Below are experts of layer 2 (counted from 0) of a mixture-of-experts language model. Rows are named router (the router's row for the expert), gate (a neuron's input weights, with its number), up (a neuron's input weights, with its number) and show model dimensions 512-575. Each number is 50 + 12 x the weight over its row's rms, rounded and kept within 0 to 99.
After each expert's rows: "mostly gets" lists some tokens that are sent to it at least half of the time. This comes from a sample of Wikipedia text that the model never trained on.

# expert 62
router:67 50 49 43 37 39 30 37 79 64 51 59 45 54 66 54 51 53 44 49 43 42 23 52 59 50 81 56 58 52 61 35 62 55 45 61 59 49 62 19 31 60 53 48 43 75 31 42 57 63 40 46 43 41 61 40 49 32 37 58 42 39 49 54
gate0:71 51 41 43 51 47 48 41 45 31 67 46 61 65 47 52 55 52 40 36 35 65 67 32 35 68 53 35 56 41 66 48 57 31 55 46 79 43 59 49 23 35 40 55 52 50 57 45 41 44 46 33 58 53 68 40 49 40 64 55 40 42 39 53
up0:14 42 54 39 45 42 56 57 50 58 18 33 52 46 39 54 47 53 49 66 57 59 31 52 64 35 47 72 39 43 50 49 55 74 63 51 58 33 44 54 44 57 59 29 56 56 58 61 49 45 45 55 54 34 62 58 48 32 42 39 59 56 80 34
gate1:57 46 26 42 53 59 45 54 48 62 57 57 41 58 43 54 49 51 60 38 40 44 55 50 63 57 61 34 49 55 49 58 63 58 45 63 57 21 58 46 70 51 46 62 53 33 44 66 48 45 36 21 64 50 62 48 44 50 48 49 57 53 52 45
up1:60 58 70 52 61 44 56 57 44 40 62 42 47 52 28 38 35 36 27 55 43 45 57 69 69 33 43 77 26 38 44 44 66 50 43 49 30 57 39 51 23 66 35 61 50 43 60 28 35 48 55 42 58 60 34 48 45 45 43 39 42 51 33 54
gate2:44 52 33 56 35 51 49 55 68 33 62 52 51 44 62 42 64 27 37 52 78 41 39 49 45 58 39 56 42 53 59 55 67 54 55 63 65 58 51 56 70 82 51 58 33 51 52 73 37 40 72 64 48 61 47 52 63 66 47 64 62 46 57 59
up2:55 43 54 50 67 55 54 29 42 33 68 58 72 39 57 69 55 33 46 58 35 67 45 83 39 58 45 44 51 44 36 56 47 47 57 52 55 65 59 56 53 52 34 36 40 53 54 40 64 62 43 50 43 34 63 61 41 47 68 35 60 57 34 27
mostly gets: "-", " (", "(", " [", " '", " (\""

# expert 20
router:40 76 52 38 47 50 75 71 42 53 23 66 33 44 40 41 50 40 63 46 55 34 57 41 36 47 51 41 54 20 52 45 45 57 65 65 48 31 52 83 70 57 64 66 40 36 86 43 53 50 69 59 52 38 31 54 66 61 33 64 37 49 42 54
gate0:31 62 68 51 70 69 45 50 34 54 28 60 50 57 44 50 48 58 46 39 49 70 41 50 40 59 37 53 27 58 71 52 50 54 74 61 56 50 48 58 31 59 80 55 41 41 47 71 41 25 58 40 69 60 60 49 43 63 62 73 53 64 32 53
up0:45 79 53 55 48 44 45 64 50 50 57 23 59 76 52 73 58 48 42 42 79 41 45 35 55 59 38 44 53 40 57 26 34 27 60 41 43 52 22 55 40 68 70 53 38 54 44 35 64 54 61 46 40 55 47 52 53 77 34 54 52 37 51 52
gate1:43 52 53 50 31 66 53 57 50 51 38 34 29 63 47 36 63 27 49 64 59 49 26 57 41 48 41 43 34 40 88 35 62 57 42 59 35 70 57 65 42 61 46 31 44 33 39 39 44 46 36 56 33 53 36 46 44 37 73 43 61 49 54 44
up1:40 54 58 68 51 57 68 77 58 28 51 29 44 51 35 49 60 43 52 56 47 51 50 67 45 55 52 54 57 50 61 52 54 64 50 53 55 68 30 53 37 42 50 50 42 54 63 41 41 47 52 62 33 68 43 24 26 51 49 50 49 35 56 63
gate2:45 48 39 44 53 71 41 66 56 63 56 68 36 78 52 38 36 40 48 49 42 24 70 59 42 53 65 61 29 29 22 37 56 44 61 56 59 49 38 61 58 62 50 66 67 51 46 61 61 35 36 45 33 37 49 69 45 34 42 57 42 41 69 49
up2:61 54 59 77 48 58 62 49 35 63 39 62 40 63 29 57 67 35 47 30 36 48 39 33 69 36 57 31 56 62 27 60 59 46 47 68 51 51 30 48 41 56 44 56 60 77 51 36 31 32 40 63 63 54 54 60 60 72 68 60 53 67 37 51
mostly gets: "erb", "ø", " Chevrolet", "aur", "enger", " Genus"

# expert 3
router:41 41 65 66 62 37 54 53 61 42 54 64 53 35 54 54 34 67 39 60 46 66 37 51 44 53 70 25 55 50 78 53 36 56 54 58 45 46 49 31 44 40 52 72 31 30 45 52 34 48 34 63 47 33 49 61 36 39 47 66 51 53 47 28
gate0:60 57 67 56 19 47 72 39 60 53 57 64 71 38 50 45 06 44 43 40 59 45 38 55 61 59 34 59 54 50 42 74 41 52 45 56 64 31 43 39 29 45 36 27 54 35 61 56 52 56 54 54 31 47 41 71 59 33 60 52 41 52 58 34
up0:37 48 48 45 44 36 53 52 54 52 56 46 34 56 44 64 18 46 58 51 40 64 66 66 31 23 36 60 46 49 50 50 46 42 23 60 52 46 29 51 54 31 47 42 44 37 34 79 63 68 48 57 28 61 38 59 27 63 70 46 37 74 43 33
gate1:57 41 48 37 16 49 64 45 59 46 41 36 46 47 69 80 56 55 80 16 36 29 52 63 77 48 39 41 46 38 71 64 49 51 53 45 50 48 49 62 69 32 86 54 31 59 49 50 42 65 25 51 49 34 36 39 72 59 49 64 56 47 49 46
up1:53 54 40 61 48 53 59 41 42 51 42 54 55 43 50 31 42 38 58 46 66 69 44 52 32 49 41 45 55 55 48 43 56 46 53 51 56 65 59 61 48 39 67 40 42 55 72 61 65 30 51 55 46 35 52 55 31 36 50 50 44 30 67 52
gate2:45 20 34 43 52 71 49 57 47 47 26 37 73 58 65 59 35 59 51 35 37 47 42 47 54 31 33 35 39 53 65 45 27 63 70 56 43 53 50 45 47 36 45 38 55 38 39 62 40 50 47 51 43 51 36 65 41 36 43 53 80 62 66 55
up2:72 58 39 38 60 21 32 61 43 59 80 49 57 51 68 45 30 59 28 42 45 77 27 48 32 35 54 44 48 60 48 61 66 63 55 37 48 55 58 54 67 68 35 49 62 48 60 44 54 47 59 52 35 50 55 56 53 54 62 31 69 49 39 54
mostly gets: "\n", " name", "'t", " Kn", " oper", " Don"

# expert 46
router:66 37 80 59 53 29 49 32 84 44 54 58 69 75 50 42 39 44 47 42 77 51 56 30 71 56 37 52 53 30 40 48 53 22 42 47 57 45 59 63 48 36 53 63 60 68 62 45 56 40 41 40 53 32 75 46 56 71 49 44 30 56 32 40
gate0:51 60 43 44 50 50 45 59 81 43 08 41 51 54 49 62 52 62 59 62 53 42 68 35 50 69 51 66 55 71 50 47 52 53 55 42 58 70 48 58 49 54 49 59 49 49 49 54 53 17 42 42 44 47 43 48 50 54 72 50 62 63 37 68
up0:46 49 38 35 49 42 29 39 38 46 28 44 62 20 26 58 48 32 76 46 70 46 72 59 47 36 70 46 49 63 47 66 67 43 48 32 49 41 67 42 54 47 48 56 76 50 25 37 19 62 34 45 69 42 70 61 51 46 18 44 53 47 43 38
gate1:46 74 52 42 78 31 46 31 65 60 51 51 73 46 42 30 40 70 75 62 54 66 46 61 48 62 44 42 44 42 41 56 32 54 57 43 62 58 54 64 59 16 60 52 40 53 78 52 43 48 44 48 47 72 50 50 54 55 37 64 53 38 45 58
up1:51 68 45 68 54 52 41 44 66 47 50 67 35 40 66 25 48 48 13 46 47 31 29 44 40 64 52 42 63 40 38 32 46 50 70 34 80 50 52 54 57 53 47 74 57 44 35 24 56 39 62 57 49 68 47 63 67 80 55 64 58 69 51 44
gate2:53 46 45 36 70 29 61 44 42 20 39 51 65 60 35 58 54 26 50 33 61 40 30 49 59 46 65 44 32 30 66 60 46 44 32 41 60 52 13 67 41 47 72 45 55 63 39 55 61 47 56 53 74 49 54 42 51 60 41 77 62 68 51 41
up2:48 41 42 37 42 52 53 54 42 48 62 27 53 80 60 46 53 60 58 26 33 54 40 60 44 47 39 60 69 35 60 45 41 29 41 40 40 37 67 60 71 29 57 31 37 51 39 40 57 52 56 44 64 38 55 68 47 62 49 55 53 53 53 52
mostly gets: " out", "ry", " up", "ual", " known", " well"

# expert 2
router:24 63 37 29 47 35 39 65 60 51 54 56 58 52 18 29 62 45 50 42 33 39 35 48 24 64 65 59 46 44 39 46 57 34 50 62 41 48 67 49 48 46 36 44 60 40 49 60 49 49 37 59 64 38 34 37 50 59 53 44 39 46 47 50
gate0:40 49 67 61 84 51 46 36 45 58 58 55 67 35 40 48 28 62 52 53 58 41 66 64 42 60 40 78 50 40 49 65 49 46 64 56 09 57 48 33 52 39 46 42 43 49 52 64 53 46 41 35 50 56 56 42 53 25 59 63 55 40 41 46
up0:33 28 53 46 69 45 56 39 44 39 27 56 35 52 75 50 53 51 49 33 61 44 50 49 48 61 56 60 34 29 64 24 46 43 45 55 79 31 51 65 23 60 56 48 40 33 28 37 44 39 41 58 35 49 39 51 58 48 38 66 50 36 49 67
gate1:46 56 50 60 54 42 57 44 75 38 35 55 69 24 60 47 55 73 54 32 58 37 44 45 34 51 37 64 46 60 56 45 34 72 45 57 70 53 43 48 40 27 25 62 56 50 56 56 61 29 50 22 70 53 54 44 52 57 44 46 49 50 57 41
up1:52 44 54 34 20 47 40 49 33 57 76 28 76 45 51 59 58 62 51 48 45 45 61 43 55 50 42 68 49 48 64 64 88 69 66 69 47 53 31 63 48 58 52 50 29 49 60 49 47 51 50 58 53 41 45 53 60 48 49 46 55 36 52 49
gate2:45 51 80 52 51 56 50 46 52 51 22 58 54 35 53 50 44 44 61 66 45 58 38 69 46 48 55 41 38 47 42 65 51 63 37 49 41 41 53 71 49 44 28 60 73 30 43 58 30 49 46 58 63 46 58 59 71 46 60 44 53 69 53 30
up2:46 64 52 57 46 37 55 47 32 46 45 42 52 47 71 60 52 60 53 59 41 59 36 54 49 50 59 38 52 33 48 60 34 59 47 61 56 59 59 57 44 42 44 36 49 27 37 44 31 59 72 35 56 54 61 64 56 60 47 42 42 34 36 44
mostly gets: " had", " been", " made", " became", " used", " won"

# expert 31
router:64 66 24 42 48 50 52 46 41 42 50 42 34 58 69 61 48 52 28 49 35 45 54 50 55 69 77 35 50 64 42 47 67 21 36 35 36 49 40 57 48 56 42 29 46 60 63 51 41 56 54 26 36 52 66 54 27 30 50 48 71 34 38 63
gate5:60 52 32 67 44 50 66 46 74 37 61 40 52 46 59 46 60 69 45 61 35 54 32 41 53 43 46 45 53 34 46 56 51 65 60 81 59 37 43 21 62 21 38 55 43 28 46 48 44 61 55 39 45 33 55 54 48 35 55 36 41 57 53 50
up5:41 49 49 46 45 44 31 24 40 40 52 66 27 30 36 46 62 55 56 42 63 55 29 35 39 50 54 45 52 56 54 50 40 57 45 53 75 41 52 16 47 46 35 45 57 50 52 70 49 54 66 66 61 42 55 64 41 45 58 53 55 51 57 34
gate6:64 51 59 68 60 57 65 37 60 43 39 55 72 52 33 71 68 51 31 65 65 41 54 51 52 51 64 58 73 45 88 77 45 54 63 54 29 47 43 47 42 40 30 70 36 60 59 79 34 30 48 51 55 42 50 56 54 33 33 49 61 33 49 48
up6:53 68 51 48 56 55 46 53 34 43 41 35 53 32 40 50 40 30 30 58 62 48 42 16 36 71 44 42 41 57 49 52 56 35 45 61 80 63 48 63 64 58 63 27 46 44 76 47 44 42 52 66 66 63 52 53 46 41 61 61 40 60 42 63
gate7:52 54 43 65 50 52 55 63 49 67 61 55 64 59 42 54 45 53 56 38 39 48 68 46 46 48 71 37 62 16 59 59 69 35 44 57 53 56 54 31 57 55 55 58 41 61 58 67 65 33 61 52 45 71 57 59 49 54 55 67 51 61 55 59
up7:56 60 52 44 72 53 60 14 46 67 39 47 46 65 55 65 42 37 52 57 44 51 27 44 75 39 28 23 67 33 69 54 46 26 63 61 54 61 43 45 38 26 44 56 43 48 50 70 43 33 37 52 41 55 40 35 34 59 51 61 68 56 55 37
mostly gets: "in", "er", "us", "ers", "et", "est"

# expert 7
router:35 43 51 57 67 34 63 39 37 53 44 54 43 47 73 37 64 43 61 53 34 38 68 63 35 38 51 62 51 75 51 45 50 45 45 69 71 51 49 46 59 32 41 58 74 46 56 53 51 58 90 53 51 54 68 35 44 65 63 35 62 48 52 25
gate5:62 33 60 50 72 68 36 33 54 39 21 56 22 55 59 47 71 51 58 42 38 38 52 65 38 41 62 57 58 31 72 36 43 15 37 32 67 64 47 36 50 63 63 57 52 77 44 54 60 56 58 38 58 60 36 44 48 53 63 67 74 51 32 68
up5:40 76 48 25 50 47 58 57 47 63 47 36 57 51 55 26 48 52 64 52 44 47 65 56 48 57 67 61 51 44 66 86 64 54 41 75 43 59 64 60 26 58 40 53 62 36 43 64 38 46 54 62 64 36 66 61 64 51 40 68 55 57 41 47
gate6:48 43 43 45 52 45 38 61 64 39 40 55 82 38 55 44 53 62 27 43 27 50 45 53 36 39 50 39 50 52 60 43 33 46 58 61 68 56 28 54 60 78 60 70 46 48 44 48 38 55 56 73 47 57 70 67 49 65 58 37 50 41 52 39
up6:51 43 33 63 69 47 56 43 66 40 52 71 48 56 55 56 51 80 27 67 49 67 41 51 62 44 56 45 72 41 47 57 41 53 62 42 52 49 49 59 79 51 45 60 44 72 32 41 46 39 48 41 45 30 61 51 45 58 46 47 43 62 45 59
gate7:59 47 44 54 31 49 65 67 51 31 44 45 45 70 67 44 28 66 19 40 39 41 76 53 44 55 49 36 37 65 39 92 59 42 68 70 45 46 69 41 84 37 47 45 26 32 51 54 53 53 47 38 41 46 60 50 42 66 62 62 49 46 48 55
up7:52 53 53 52 42 64 64 55 43 54 57 54 37 43 69 31 52 57 46 38 44 56 62 41 32 42 47 44 43 83 45 50 56 44 41 57 45 54 36 43 58 40 65 38 50 60 31 40 69 48 21 58 31 55 56 61 34 40 67 37 54 32 60 46
mostly gets: " F", "f", " f", "F", " Mar", "land"

# expert 40
router:46 68 60 56 52 34 63 48 50 46 55 56 47 46 44 54 53 53 26 48 23 37 59 57 57 33 53 42 61 42 36 52 40 46 68 61 43 31 62 55 45 33 44 52 40 24 49 42 56 54 58 62 43 42 48 42 59 43 59 63 45 49 46 69
gate0:56 43 56 47 57 39 58 66 68 59 42 66 70 59 56 45 45 54 50 53 35 25 56 32 62 71 50 51 57 36 58 39 76 34 56 62 50 33 28 64 26 45 57 42 77 35 48 51 40 49 64 62 51 69 66 56 53 48 52 60 34 30 23 35
up0:53 51 38 61 46 37 56 12 61 52 40 62 41 46 47 31 60 25 52 50 47 48 58 68 55 42 50 76 58 63 59 45 44 23 44 29 62 44 40 53 72 38 63 49 43 58 52 57 50 63 54 53 54 53 35 50 51 61 54 42 54 67 70 29
gate1:55 54 50 60 45 53 27 35 47 66 49 53 54 56 49 54 55 57 35 37 50 76 55 27 45 61 56 62 53 45 33 46 53 53 70 42 54 51 71 52 65 54 50 34 36 66 30 38 53 34 62 39 45 66 65 72 55 34 58 49 30 43 55 29
up1:57 41 42 69 56 67 53 46 56 23 52 42 39 47 47 23 53 46 41 57 59 60 53 67 44 39 50 45 45 57 43 64 61 64 32 55 40 62 30 45 24 60 40 52 44 39 71 40 50 54 53 59 49 64 44 29 61 45 64 41 71 28 42 43
gate2:48 57 71 51 38 51 59 63 62 57 51 71 39 45 63 51 67 62 40 29 36 60 49 57 42 55 33 25 53 34 52 47 47 47 16 42 59 48 66 68 43 42 69 58 51 32 57 54 62 44 64 54 40 32 64 38 58 46 43 62 56 42 48 67
up2:57 41 34 58 65 71 62 40 43 37 65 44 48 36 69 70 57 54 51 67 40 36 52 42 38 67 36 74 69 60 66 62 64 57 46 66 73 45 55 47 42 42 56 41 34 56 56 47 42 58 35 48 22 41 40 43 46 49 27 55 73 34 43 48
mostly gets: "ik", "uk", "aw", "iy", "aj", "ip"

# expert 25
router:37 60 51 39 44 58 35 56 60 59 26 54 80 36 26 74 37 63 59 51 59 53 67 67 53 53 56 51 59 53 38 50 51 43 56 55 56 26 30 40 44 73 62 42 62 48 57 65 59 49 49 59 54 62 57 44 53 45 63 49 46 61 75 22
gate0:47 50 35 58 53 39 62 60 59 52 29 49 36 57 48 66 42 31 45 37 45 44 50 47 48 36 64 48 36 48 53 47 42 59 46 41 40 23 62 50 30 57 47 82 64 46 37 65 51 40 49 42 49 38 45 63 29 37 38 49 31 45 64 33
up0:43 43 48 60 50 31 69 44 69 52 43 46 57 45 38 27 51 47 44 49 40 47 43 61 53 61 64 63 26 60 74 50 38 66 54 47 29 31 50 38 43 35 47 54 69 44 56 40 44 54 44 75 37 47 52 33 73 46 55 47 61 40 37 54
gate1:60 38 51 23 64 42 22 66 29 39 46 64 55 59 39 60 58 46 49 53 47 58 46 64 44 51 54 55 42 62 44 41 50 72 41 56 63 48 50 45 47 40 36 52 70 45 53 63 47 41 45 51 55 60 59 73 45 72 44 33 57 46 32 56
up1:47 47 51 40 66 68 50 69 33 57 49 46 59 25 54 69 47 42 42 60 57 61 36 30 55 33 55 40 40 47 47 45 41 56 47 75 49 53 49 57 51 51 39 43 61 43 65 40 44 45 40 72 51 49 40 60 60 47 55 43 45 51 49 47
gate2:25 58 29 66 44 27 25 43 56 55 43 54 55 63 17 51 60 58 48 45 47 48 60 50 80 54 59 39 43 49 42 63 68 62 38 45 58 71 28 53 50 48 55 54 62 56 56 47 47 38 35 52 46 34 34 51 36 56 35 46 56 68 61 55
up2:52 44 64 37 51 53 45 44 48 53 46 48 32 51 45 47 57 27 84 58 64 46 56 34 34 55 54 49 39 62 31 50 70 48 58 65 39 69 36 46 66 47 43 52 53 58 52 56 30 58 30 51 31 66 45 54 44 68 62 62 51 49 36 57
mostly gets: "á", " pre", "\\", "ö"

# expert 9
router:35 16 22 54 72 54 55 62 55 48 55 47 41 54 39 58 61 40 54 63 28 54 50 47 53 62 53 39 35 59 67 46 39 43 46 58 34 46 38 57 48 65 59 66 59 40 56 61 38 60 37 34 42 63 48 45 33 41 39 77 60 57 40 46
gate0:56 83 54 53 59 49 53 44 46 45 58 42 82 70 63 59 35 70 39 51 26 54 66 45 46 42 57 50 58 30 70 43 44 35 48 23 49 38 78 43 57 37 73 45 53 58 56 27 65 39 37 44 54 46 27 62 67 51 70 57 37 32 39 33
up0:81 31 42 40 66 33 56 49 59 41 41 66 61 36 54 59 70 49 57 50 66 57 61 39 70 65 47 48 56 46 41 53 33 44 46 51 38 47 45 68 47 66 35 62 44 54 46 58 51 54 59 54 33 58 51 78 52 41 62 16 48 62 41 50
gate1:47 60 45 42 46 41 41 42 68 60 56 50 60 41 61 66 49 70 71 44 39 66 54 54 41 52 58 67 44 58 50 32 58 45 48 37 48 62 67 56 40 36 49 45 38 19 49 44 54 52 32 65 45 49 52 65 51 52 50 47 43 50 58 47
up1:68 42 70 40 45 53 44 52 55 56 41 52 29 66 47 57 54 54 43 70 69 46 39 42 72 23 43 40 56 49 53 45 34 42 57 64 53 40 36 49 32 51 44 46 50 66 70 54 46 62 48 67 51 60 39 69 35 73 65 45 72 51 54 43
gate2:38 66 53 53 39 66 26 55 58 41 55 31 57 38 61 58 49 54 58 71 50 54 41 41 61 40 63 71 56 46 38 48 47 55 43 44 62 49 42 52 54 66 31 50 34 47 43 38 57 33 41 52 43 30 53 47 25 24 51 53 59 73 41 68
up2:40 72 57 39 42 46 64 34 67 41 55 57 31 48 57 24 57 56 57 61 39 50 60 36 51 49 66 39 38 55 54 43 54 49 43 47 65 72 51 77 48 49 48 48 47 52 45 46 50 53 72 42 50 57 46 50 44 37 50 64 47 59 70 46
mostly gets: "SA", "TC", "MA", "TA", "AF", "RA"

# expert 6
router:46 36 66 48 31 48 54 64 30 56 60 58 48 51 53 51 44 65 23 45 66 48 45 57 46 65 72 47 38 51 58 62 72 27 37 59 59 56 30 35 55 61 50 54 49 51 41 57 44 50 55 44 49 65 53 39 32 66 59 48 65 62 54 49
gate0:32 52 47 56 48 66 31 65 35 33 32 48 54 48 58 54 43 58 48 41 40 59 58 57 64 50 45 78 48 50 59 36 32 46 40 47 62 76 35 34 73 45 53 67 39 60 39 66 40 53 49 52 37 77 43 52 55 65 51 49 45 30 39 39
up0:36 60 62 51 41 55 44 53 52 43 44 38 38 49 35 25 59 48 58 29 43 50 49 53 39 63 42 53 50 79 57 55 24 63 36 54 36 43 43 55 50 63 14 50 38 37 34 52 32 48 53 50 36 55 64 31 65 47 43 76 68 18 54 62
gate1:64 55 41 36 65 52 35 43 34 51 60 59 66 37 45 55 54 57 77 44 55 42 66 25 59 49 50 46 38 54 43 45 52 73 58 38 46 54 37 35 35 59 43 74 56 43 58 49 46 45 41 66 36 37 49 41 63 42 52 52 63 55 47 48
up1:47 52 48 39 66 48 53 48 41 40 49 64 39 62 65 40 70 38 76 46 53 48 59 46 31 47 61 60 49 55 68 34 40 53 57 54 60 46 55 45 53 72 49 55 56 52 36 46 62 53 42 44 40 47 53 53 56 64 44 66 65 52 52 76
gate2:60 42 48 43 72 39 64 43 70 76 46 37 69 51 38 51 56 53 72 52 51 50 28 45 62 58 49 49 71 52 35 57 45 37 53 34 50 51 45 46 64 61 65 45 40 42 39 70 49 39 48 29 53 58 47 45 20 49 68 40 49 43 54 38
up2:31 67 53 55 43 35 39 59 55 36 37 37 84 56 45 38 44 46 48 29 59 57 32 38 23 51 34 64 31 49 60 42 26 66 47 59 67 49 51 55 40 34 59 40 49 51 60 60 47 68 50 55 45 46 44 65 55 56 64 67 62 52 42 59
mostly gets: "-", " The", " \"", "===", " A", " In"

# expert 27
router:58 42 60 69 45 36 48 32 35 35 63 52 55 65 57 66 75 67 29 36 51 49 45 36 69 57 47 72 37 59 48 51 42 49 50 58 26 46 63 41 53 34 60 54 31 24 42 51 57 54 49 53 79 40 43 58 55 46 67 61 65 49 81 69
gate0:52 45 52 62 47 50 42 46 46 72 58 45 62 56 47 39 37 46 35 38 54 63 44 35 49 56 47 61 31 79 50 57 56 44 50 57 60 60 80 50 69 62 79 60 54 59 41 50 37 36 47 44 43 20 62 48 47 40 54 49 41 33 47 49
up0:45 67 53 49 60 54 45 39 55 63 17 52 43 35 33 43 52 66 52 33 48 34 27 27 61 41 53 50 59 40 44 43 47 40 40 43 51 49 53 70 35 47 55 58 41 47 47 58 25 48 60 51 49 49 53 43 51 61 50 36 35 72 34 70
gate1:45 58 44 53 60 72 66 45 64 45 42 43 52 57 49 35 54 37 48 47 41 34 55 58 53 60 60 54 38 62 53 61 55 51 68 51 51 54 48 49 73 44 68 40 42 45 40 43 59 54 79 55 46 38 58 55 55 54 60 53 51 57 30 46
up1:86 56 40 49 39 49 53 73 41 45 59 60 50 54 29 40 60 58 40 40 41 44 51 82 50 67 60 33 67 58 39 63 57 49 48 43 72 45 47 17 54 53 27 56 43 66 38 50 40 54 23 51 41 48 37 65 51 66 39 67 47 52 38 57
gate2:64 49 44 29 30 39 64 46 49 29 60 40 88 45 39 49 36 38 51 57 50 40 51 37 26 42 57 55 59 65 55 47 56 45 49 52 64 46 64 61 44 42 67 44 51 32 51 49 37 30 39 31 37 58 58 39 60 40 43 65 49 45 49 37
up2:35 62 52 62 54 50 51 49 54 41 57 36 54 50 59 47 79 47 47 69 61 42 56 46 54 57 43 43 61 41 49 33 51 79 69 66 38 67 78 62 61 36 44 60 51 44 44 62 60 62 37 56 55 70 40 45 47 45 45 46 51 64 54 27
mostly gets: " two", " three", " season", " year", " main", " team"

# expert 17
router:42 26 56 74 52 57 49 55 39 57 43 40 39 46 58 50 49 50 70 36 56 77 25 30 52 51 48 42 51 49 49 48 54 55 47 58 50 50 44 45 52 30 77 37 59 50 46 56 28 50 45 43 52 54 33 44 52 59 21 53 44 30 73 64
gate5:49 49 37 57 51 35 31 32 49 48 49 51 63 52 22 63 56 50 75 42 67 59 41 51 35 62 65 46 28 58 58 50 50 66 55 54 36 45 52 44 29 46 57 49 72 55 53 64 44 42 55 46 58 65 48 80 63 38 43 60 45 52 29 64
up5:55 62 61 39 38 32 37 36 45 43 39 44 49 58 56 45 50 63 70 64 82 72 51 56 50 51 49 57 51 56 45 58 72 74 50 58 33 40 58 65 40 54 47 42 60 40 46 41 24 40 49 62 54 62 43 47 46 68 55 47 63 34 55 62
gate6:33 41 44 32 34 35 66 45 35 25 48 52 69 65 40 61 69 51 56 58 44 41 51 58 36 44 59 27 56 48 51 50 50 57 77 42 50 51 46 59 40 30 66 30 61 52 55 53 50 46 42 63 69 56 65 44 50 59 49 42 61 41 51 67
up6:39 46 62 58 56 63 46 63 58 38 43 67 62 46 33 59 43 44 71 52 49 41 66 43 39 57 30 61 41 62 51 62 45 49 53 69 38 66 54 53 51 46 48 72 50 57 67 75 46 39 27 52 55 38 51 52 44 25 53 41 44 77 65 52
gate7:42 49 48 43 66 45 48 46 58 51 53 41 36 67 44 47 63 52 57 58 50 42 61 41 50 42 78 31 33 50 67 72 34 48 47 44 44 46 17 40 23 43 49 38 58 54 34 31 37 49 50 78 59 54 74 53 39 54 42 48 49 41 48 44
up7:56 27 51 50 33 47 24 62 54 35 74 53 30 66 42 43 42 69 40 47 55 51 41 54 72 43 44 54 53 75 41 57 60 37 54 32 56 26 48 67 56 53 46 35 46 45 42 57 49 38 41 41 45 52 41 51 42 41 77 45 67 58 53 46
mostly gets: "s", "on", " War", "ons", "ond", " ex"

# expert 18
router:53 36 38 42 79 30 51 17 50 42 21 46 40 48 59 66 60 59 33 53 34 47 67 46 43 66 41 30 52 69 52 59 50 47 38 56 44 40 51 58 77 55 47 43 62 46 48 46 70 68 50 40 58 60 54 26 28 46 37 45 39 64 46 53
gate0:63 55 51 55 66 63 36 51 82 61 48 53 53 39 47 58 50 61 60 47 66 39 44 52 40 45 40 25 52 73 55 39 42 28 71 42 43 49 34 65 44 50 46 61 58 35 53 44 53 42 62 64 60 78 39 43 46 34 64 54 54 51 35 58
up0:52 62 58 51 35 62 52 60 32 38 59 45 39 50 37 38 47 41 34 71 32 41 53 40 60 37 61 56 29 20 64 42 52 69 68 26 66 44 49 62 40 72 54 55 29 45 67 46 53 40 31 51 67 29 60 43 54 31 43 45 55 43 51 44
gate1:63 42 70 29 55 59 45 34 60 48 53 54 49 80 33 56 69 54 43 41 47 61 53 50 36 36 74 41 54 65 59 33 62 71 54 47 73 48 55 42 45 73 62 69 43 41 52 48 67 31 21 53 54 39 44 51 58 49 33 56 86 59 35 48
up1:53 66 76 56 72 46 48 49 38 65 48 30 30 46 38 41 44 57 52 56 49 39 52 56 36 22 47 54 60 51 24 54 61 58 47 51 61 54 59 43 34 48 63 73 49 39 30 48 69 43 48 46 64 54 70 34 62 40 72 55 42 51 45 40
gate2:53 29 71 64 71 61 70 58 49 46 45 44 33 39 27 52 42 69 52 43 32 26 37 68 66 53 34 57 49 44 45 36 28 66 62 37 52 56 54 67 60 46 48 50 61 27 53 45 58 56 40 50 28 51 60 60 40 36 61 56 55 33 42 47
up2:71 53 48 21 68 52 54 65 55 53 47 60 45 49 56 69 56 48 46 52 36 55 47 60 62 42 47 39 54 30 56 51 47 34 60 68 62 41 44 55 51 53 55 39 42 38 40 48 32 36 59 58 49 40 47 56 51 24 60 64 63 62 51 54
mostly gets: " of", " G", " S", " R", " C", " L"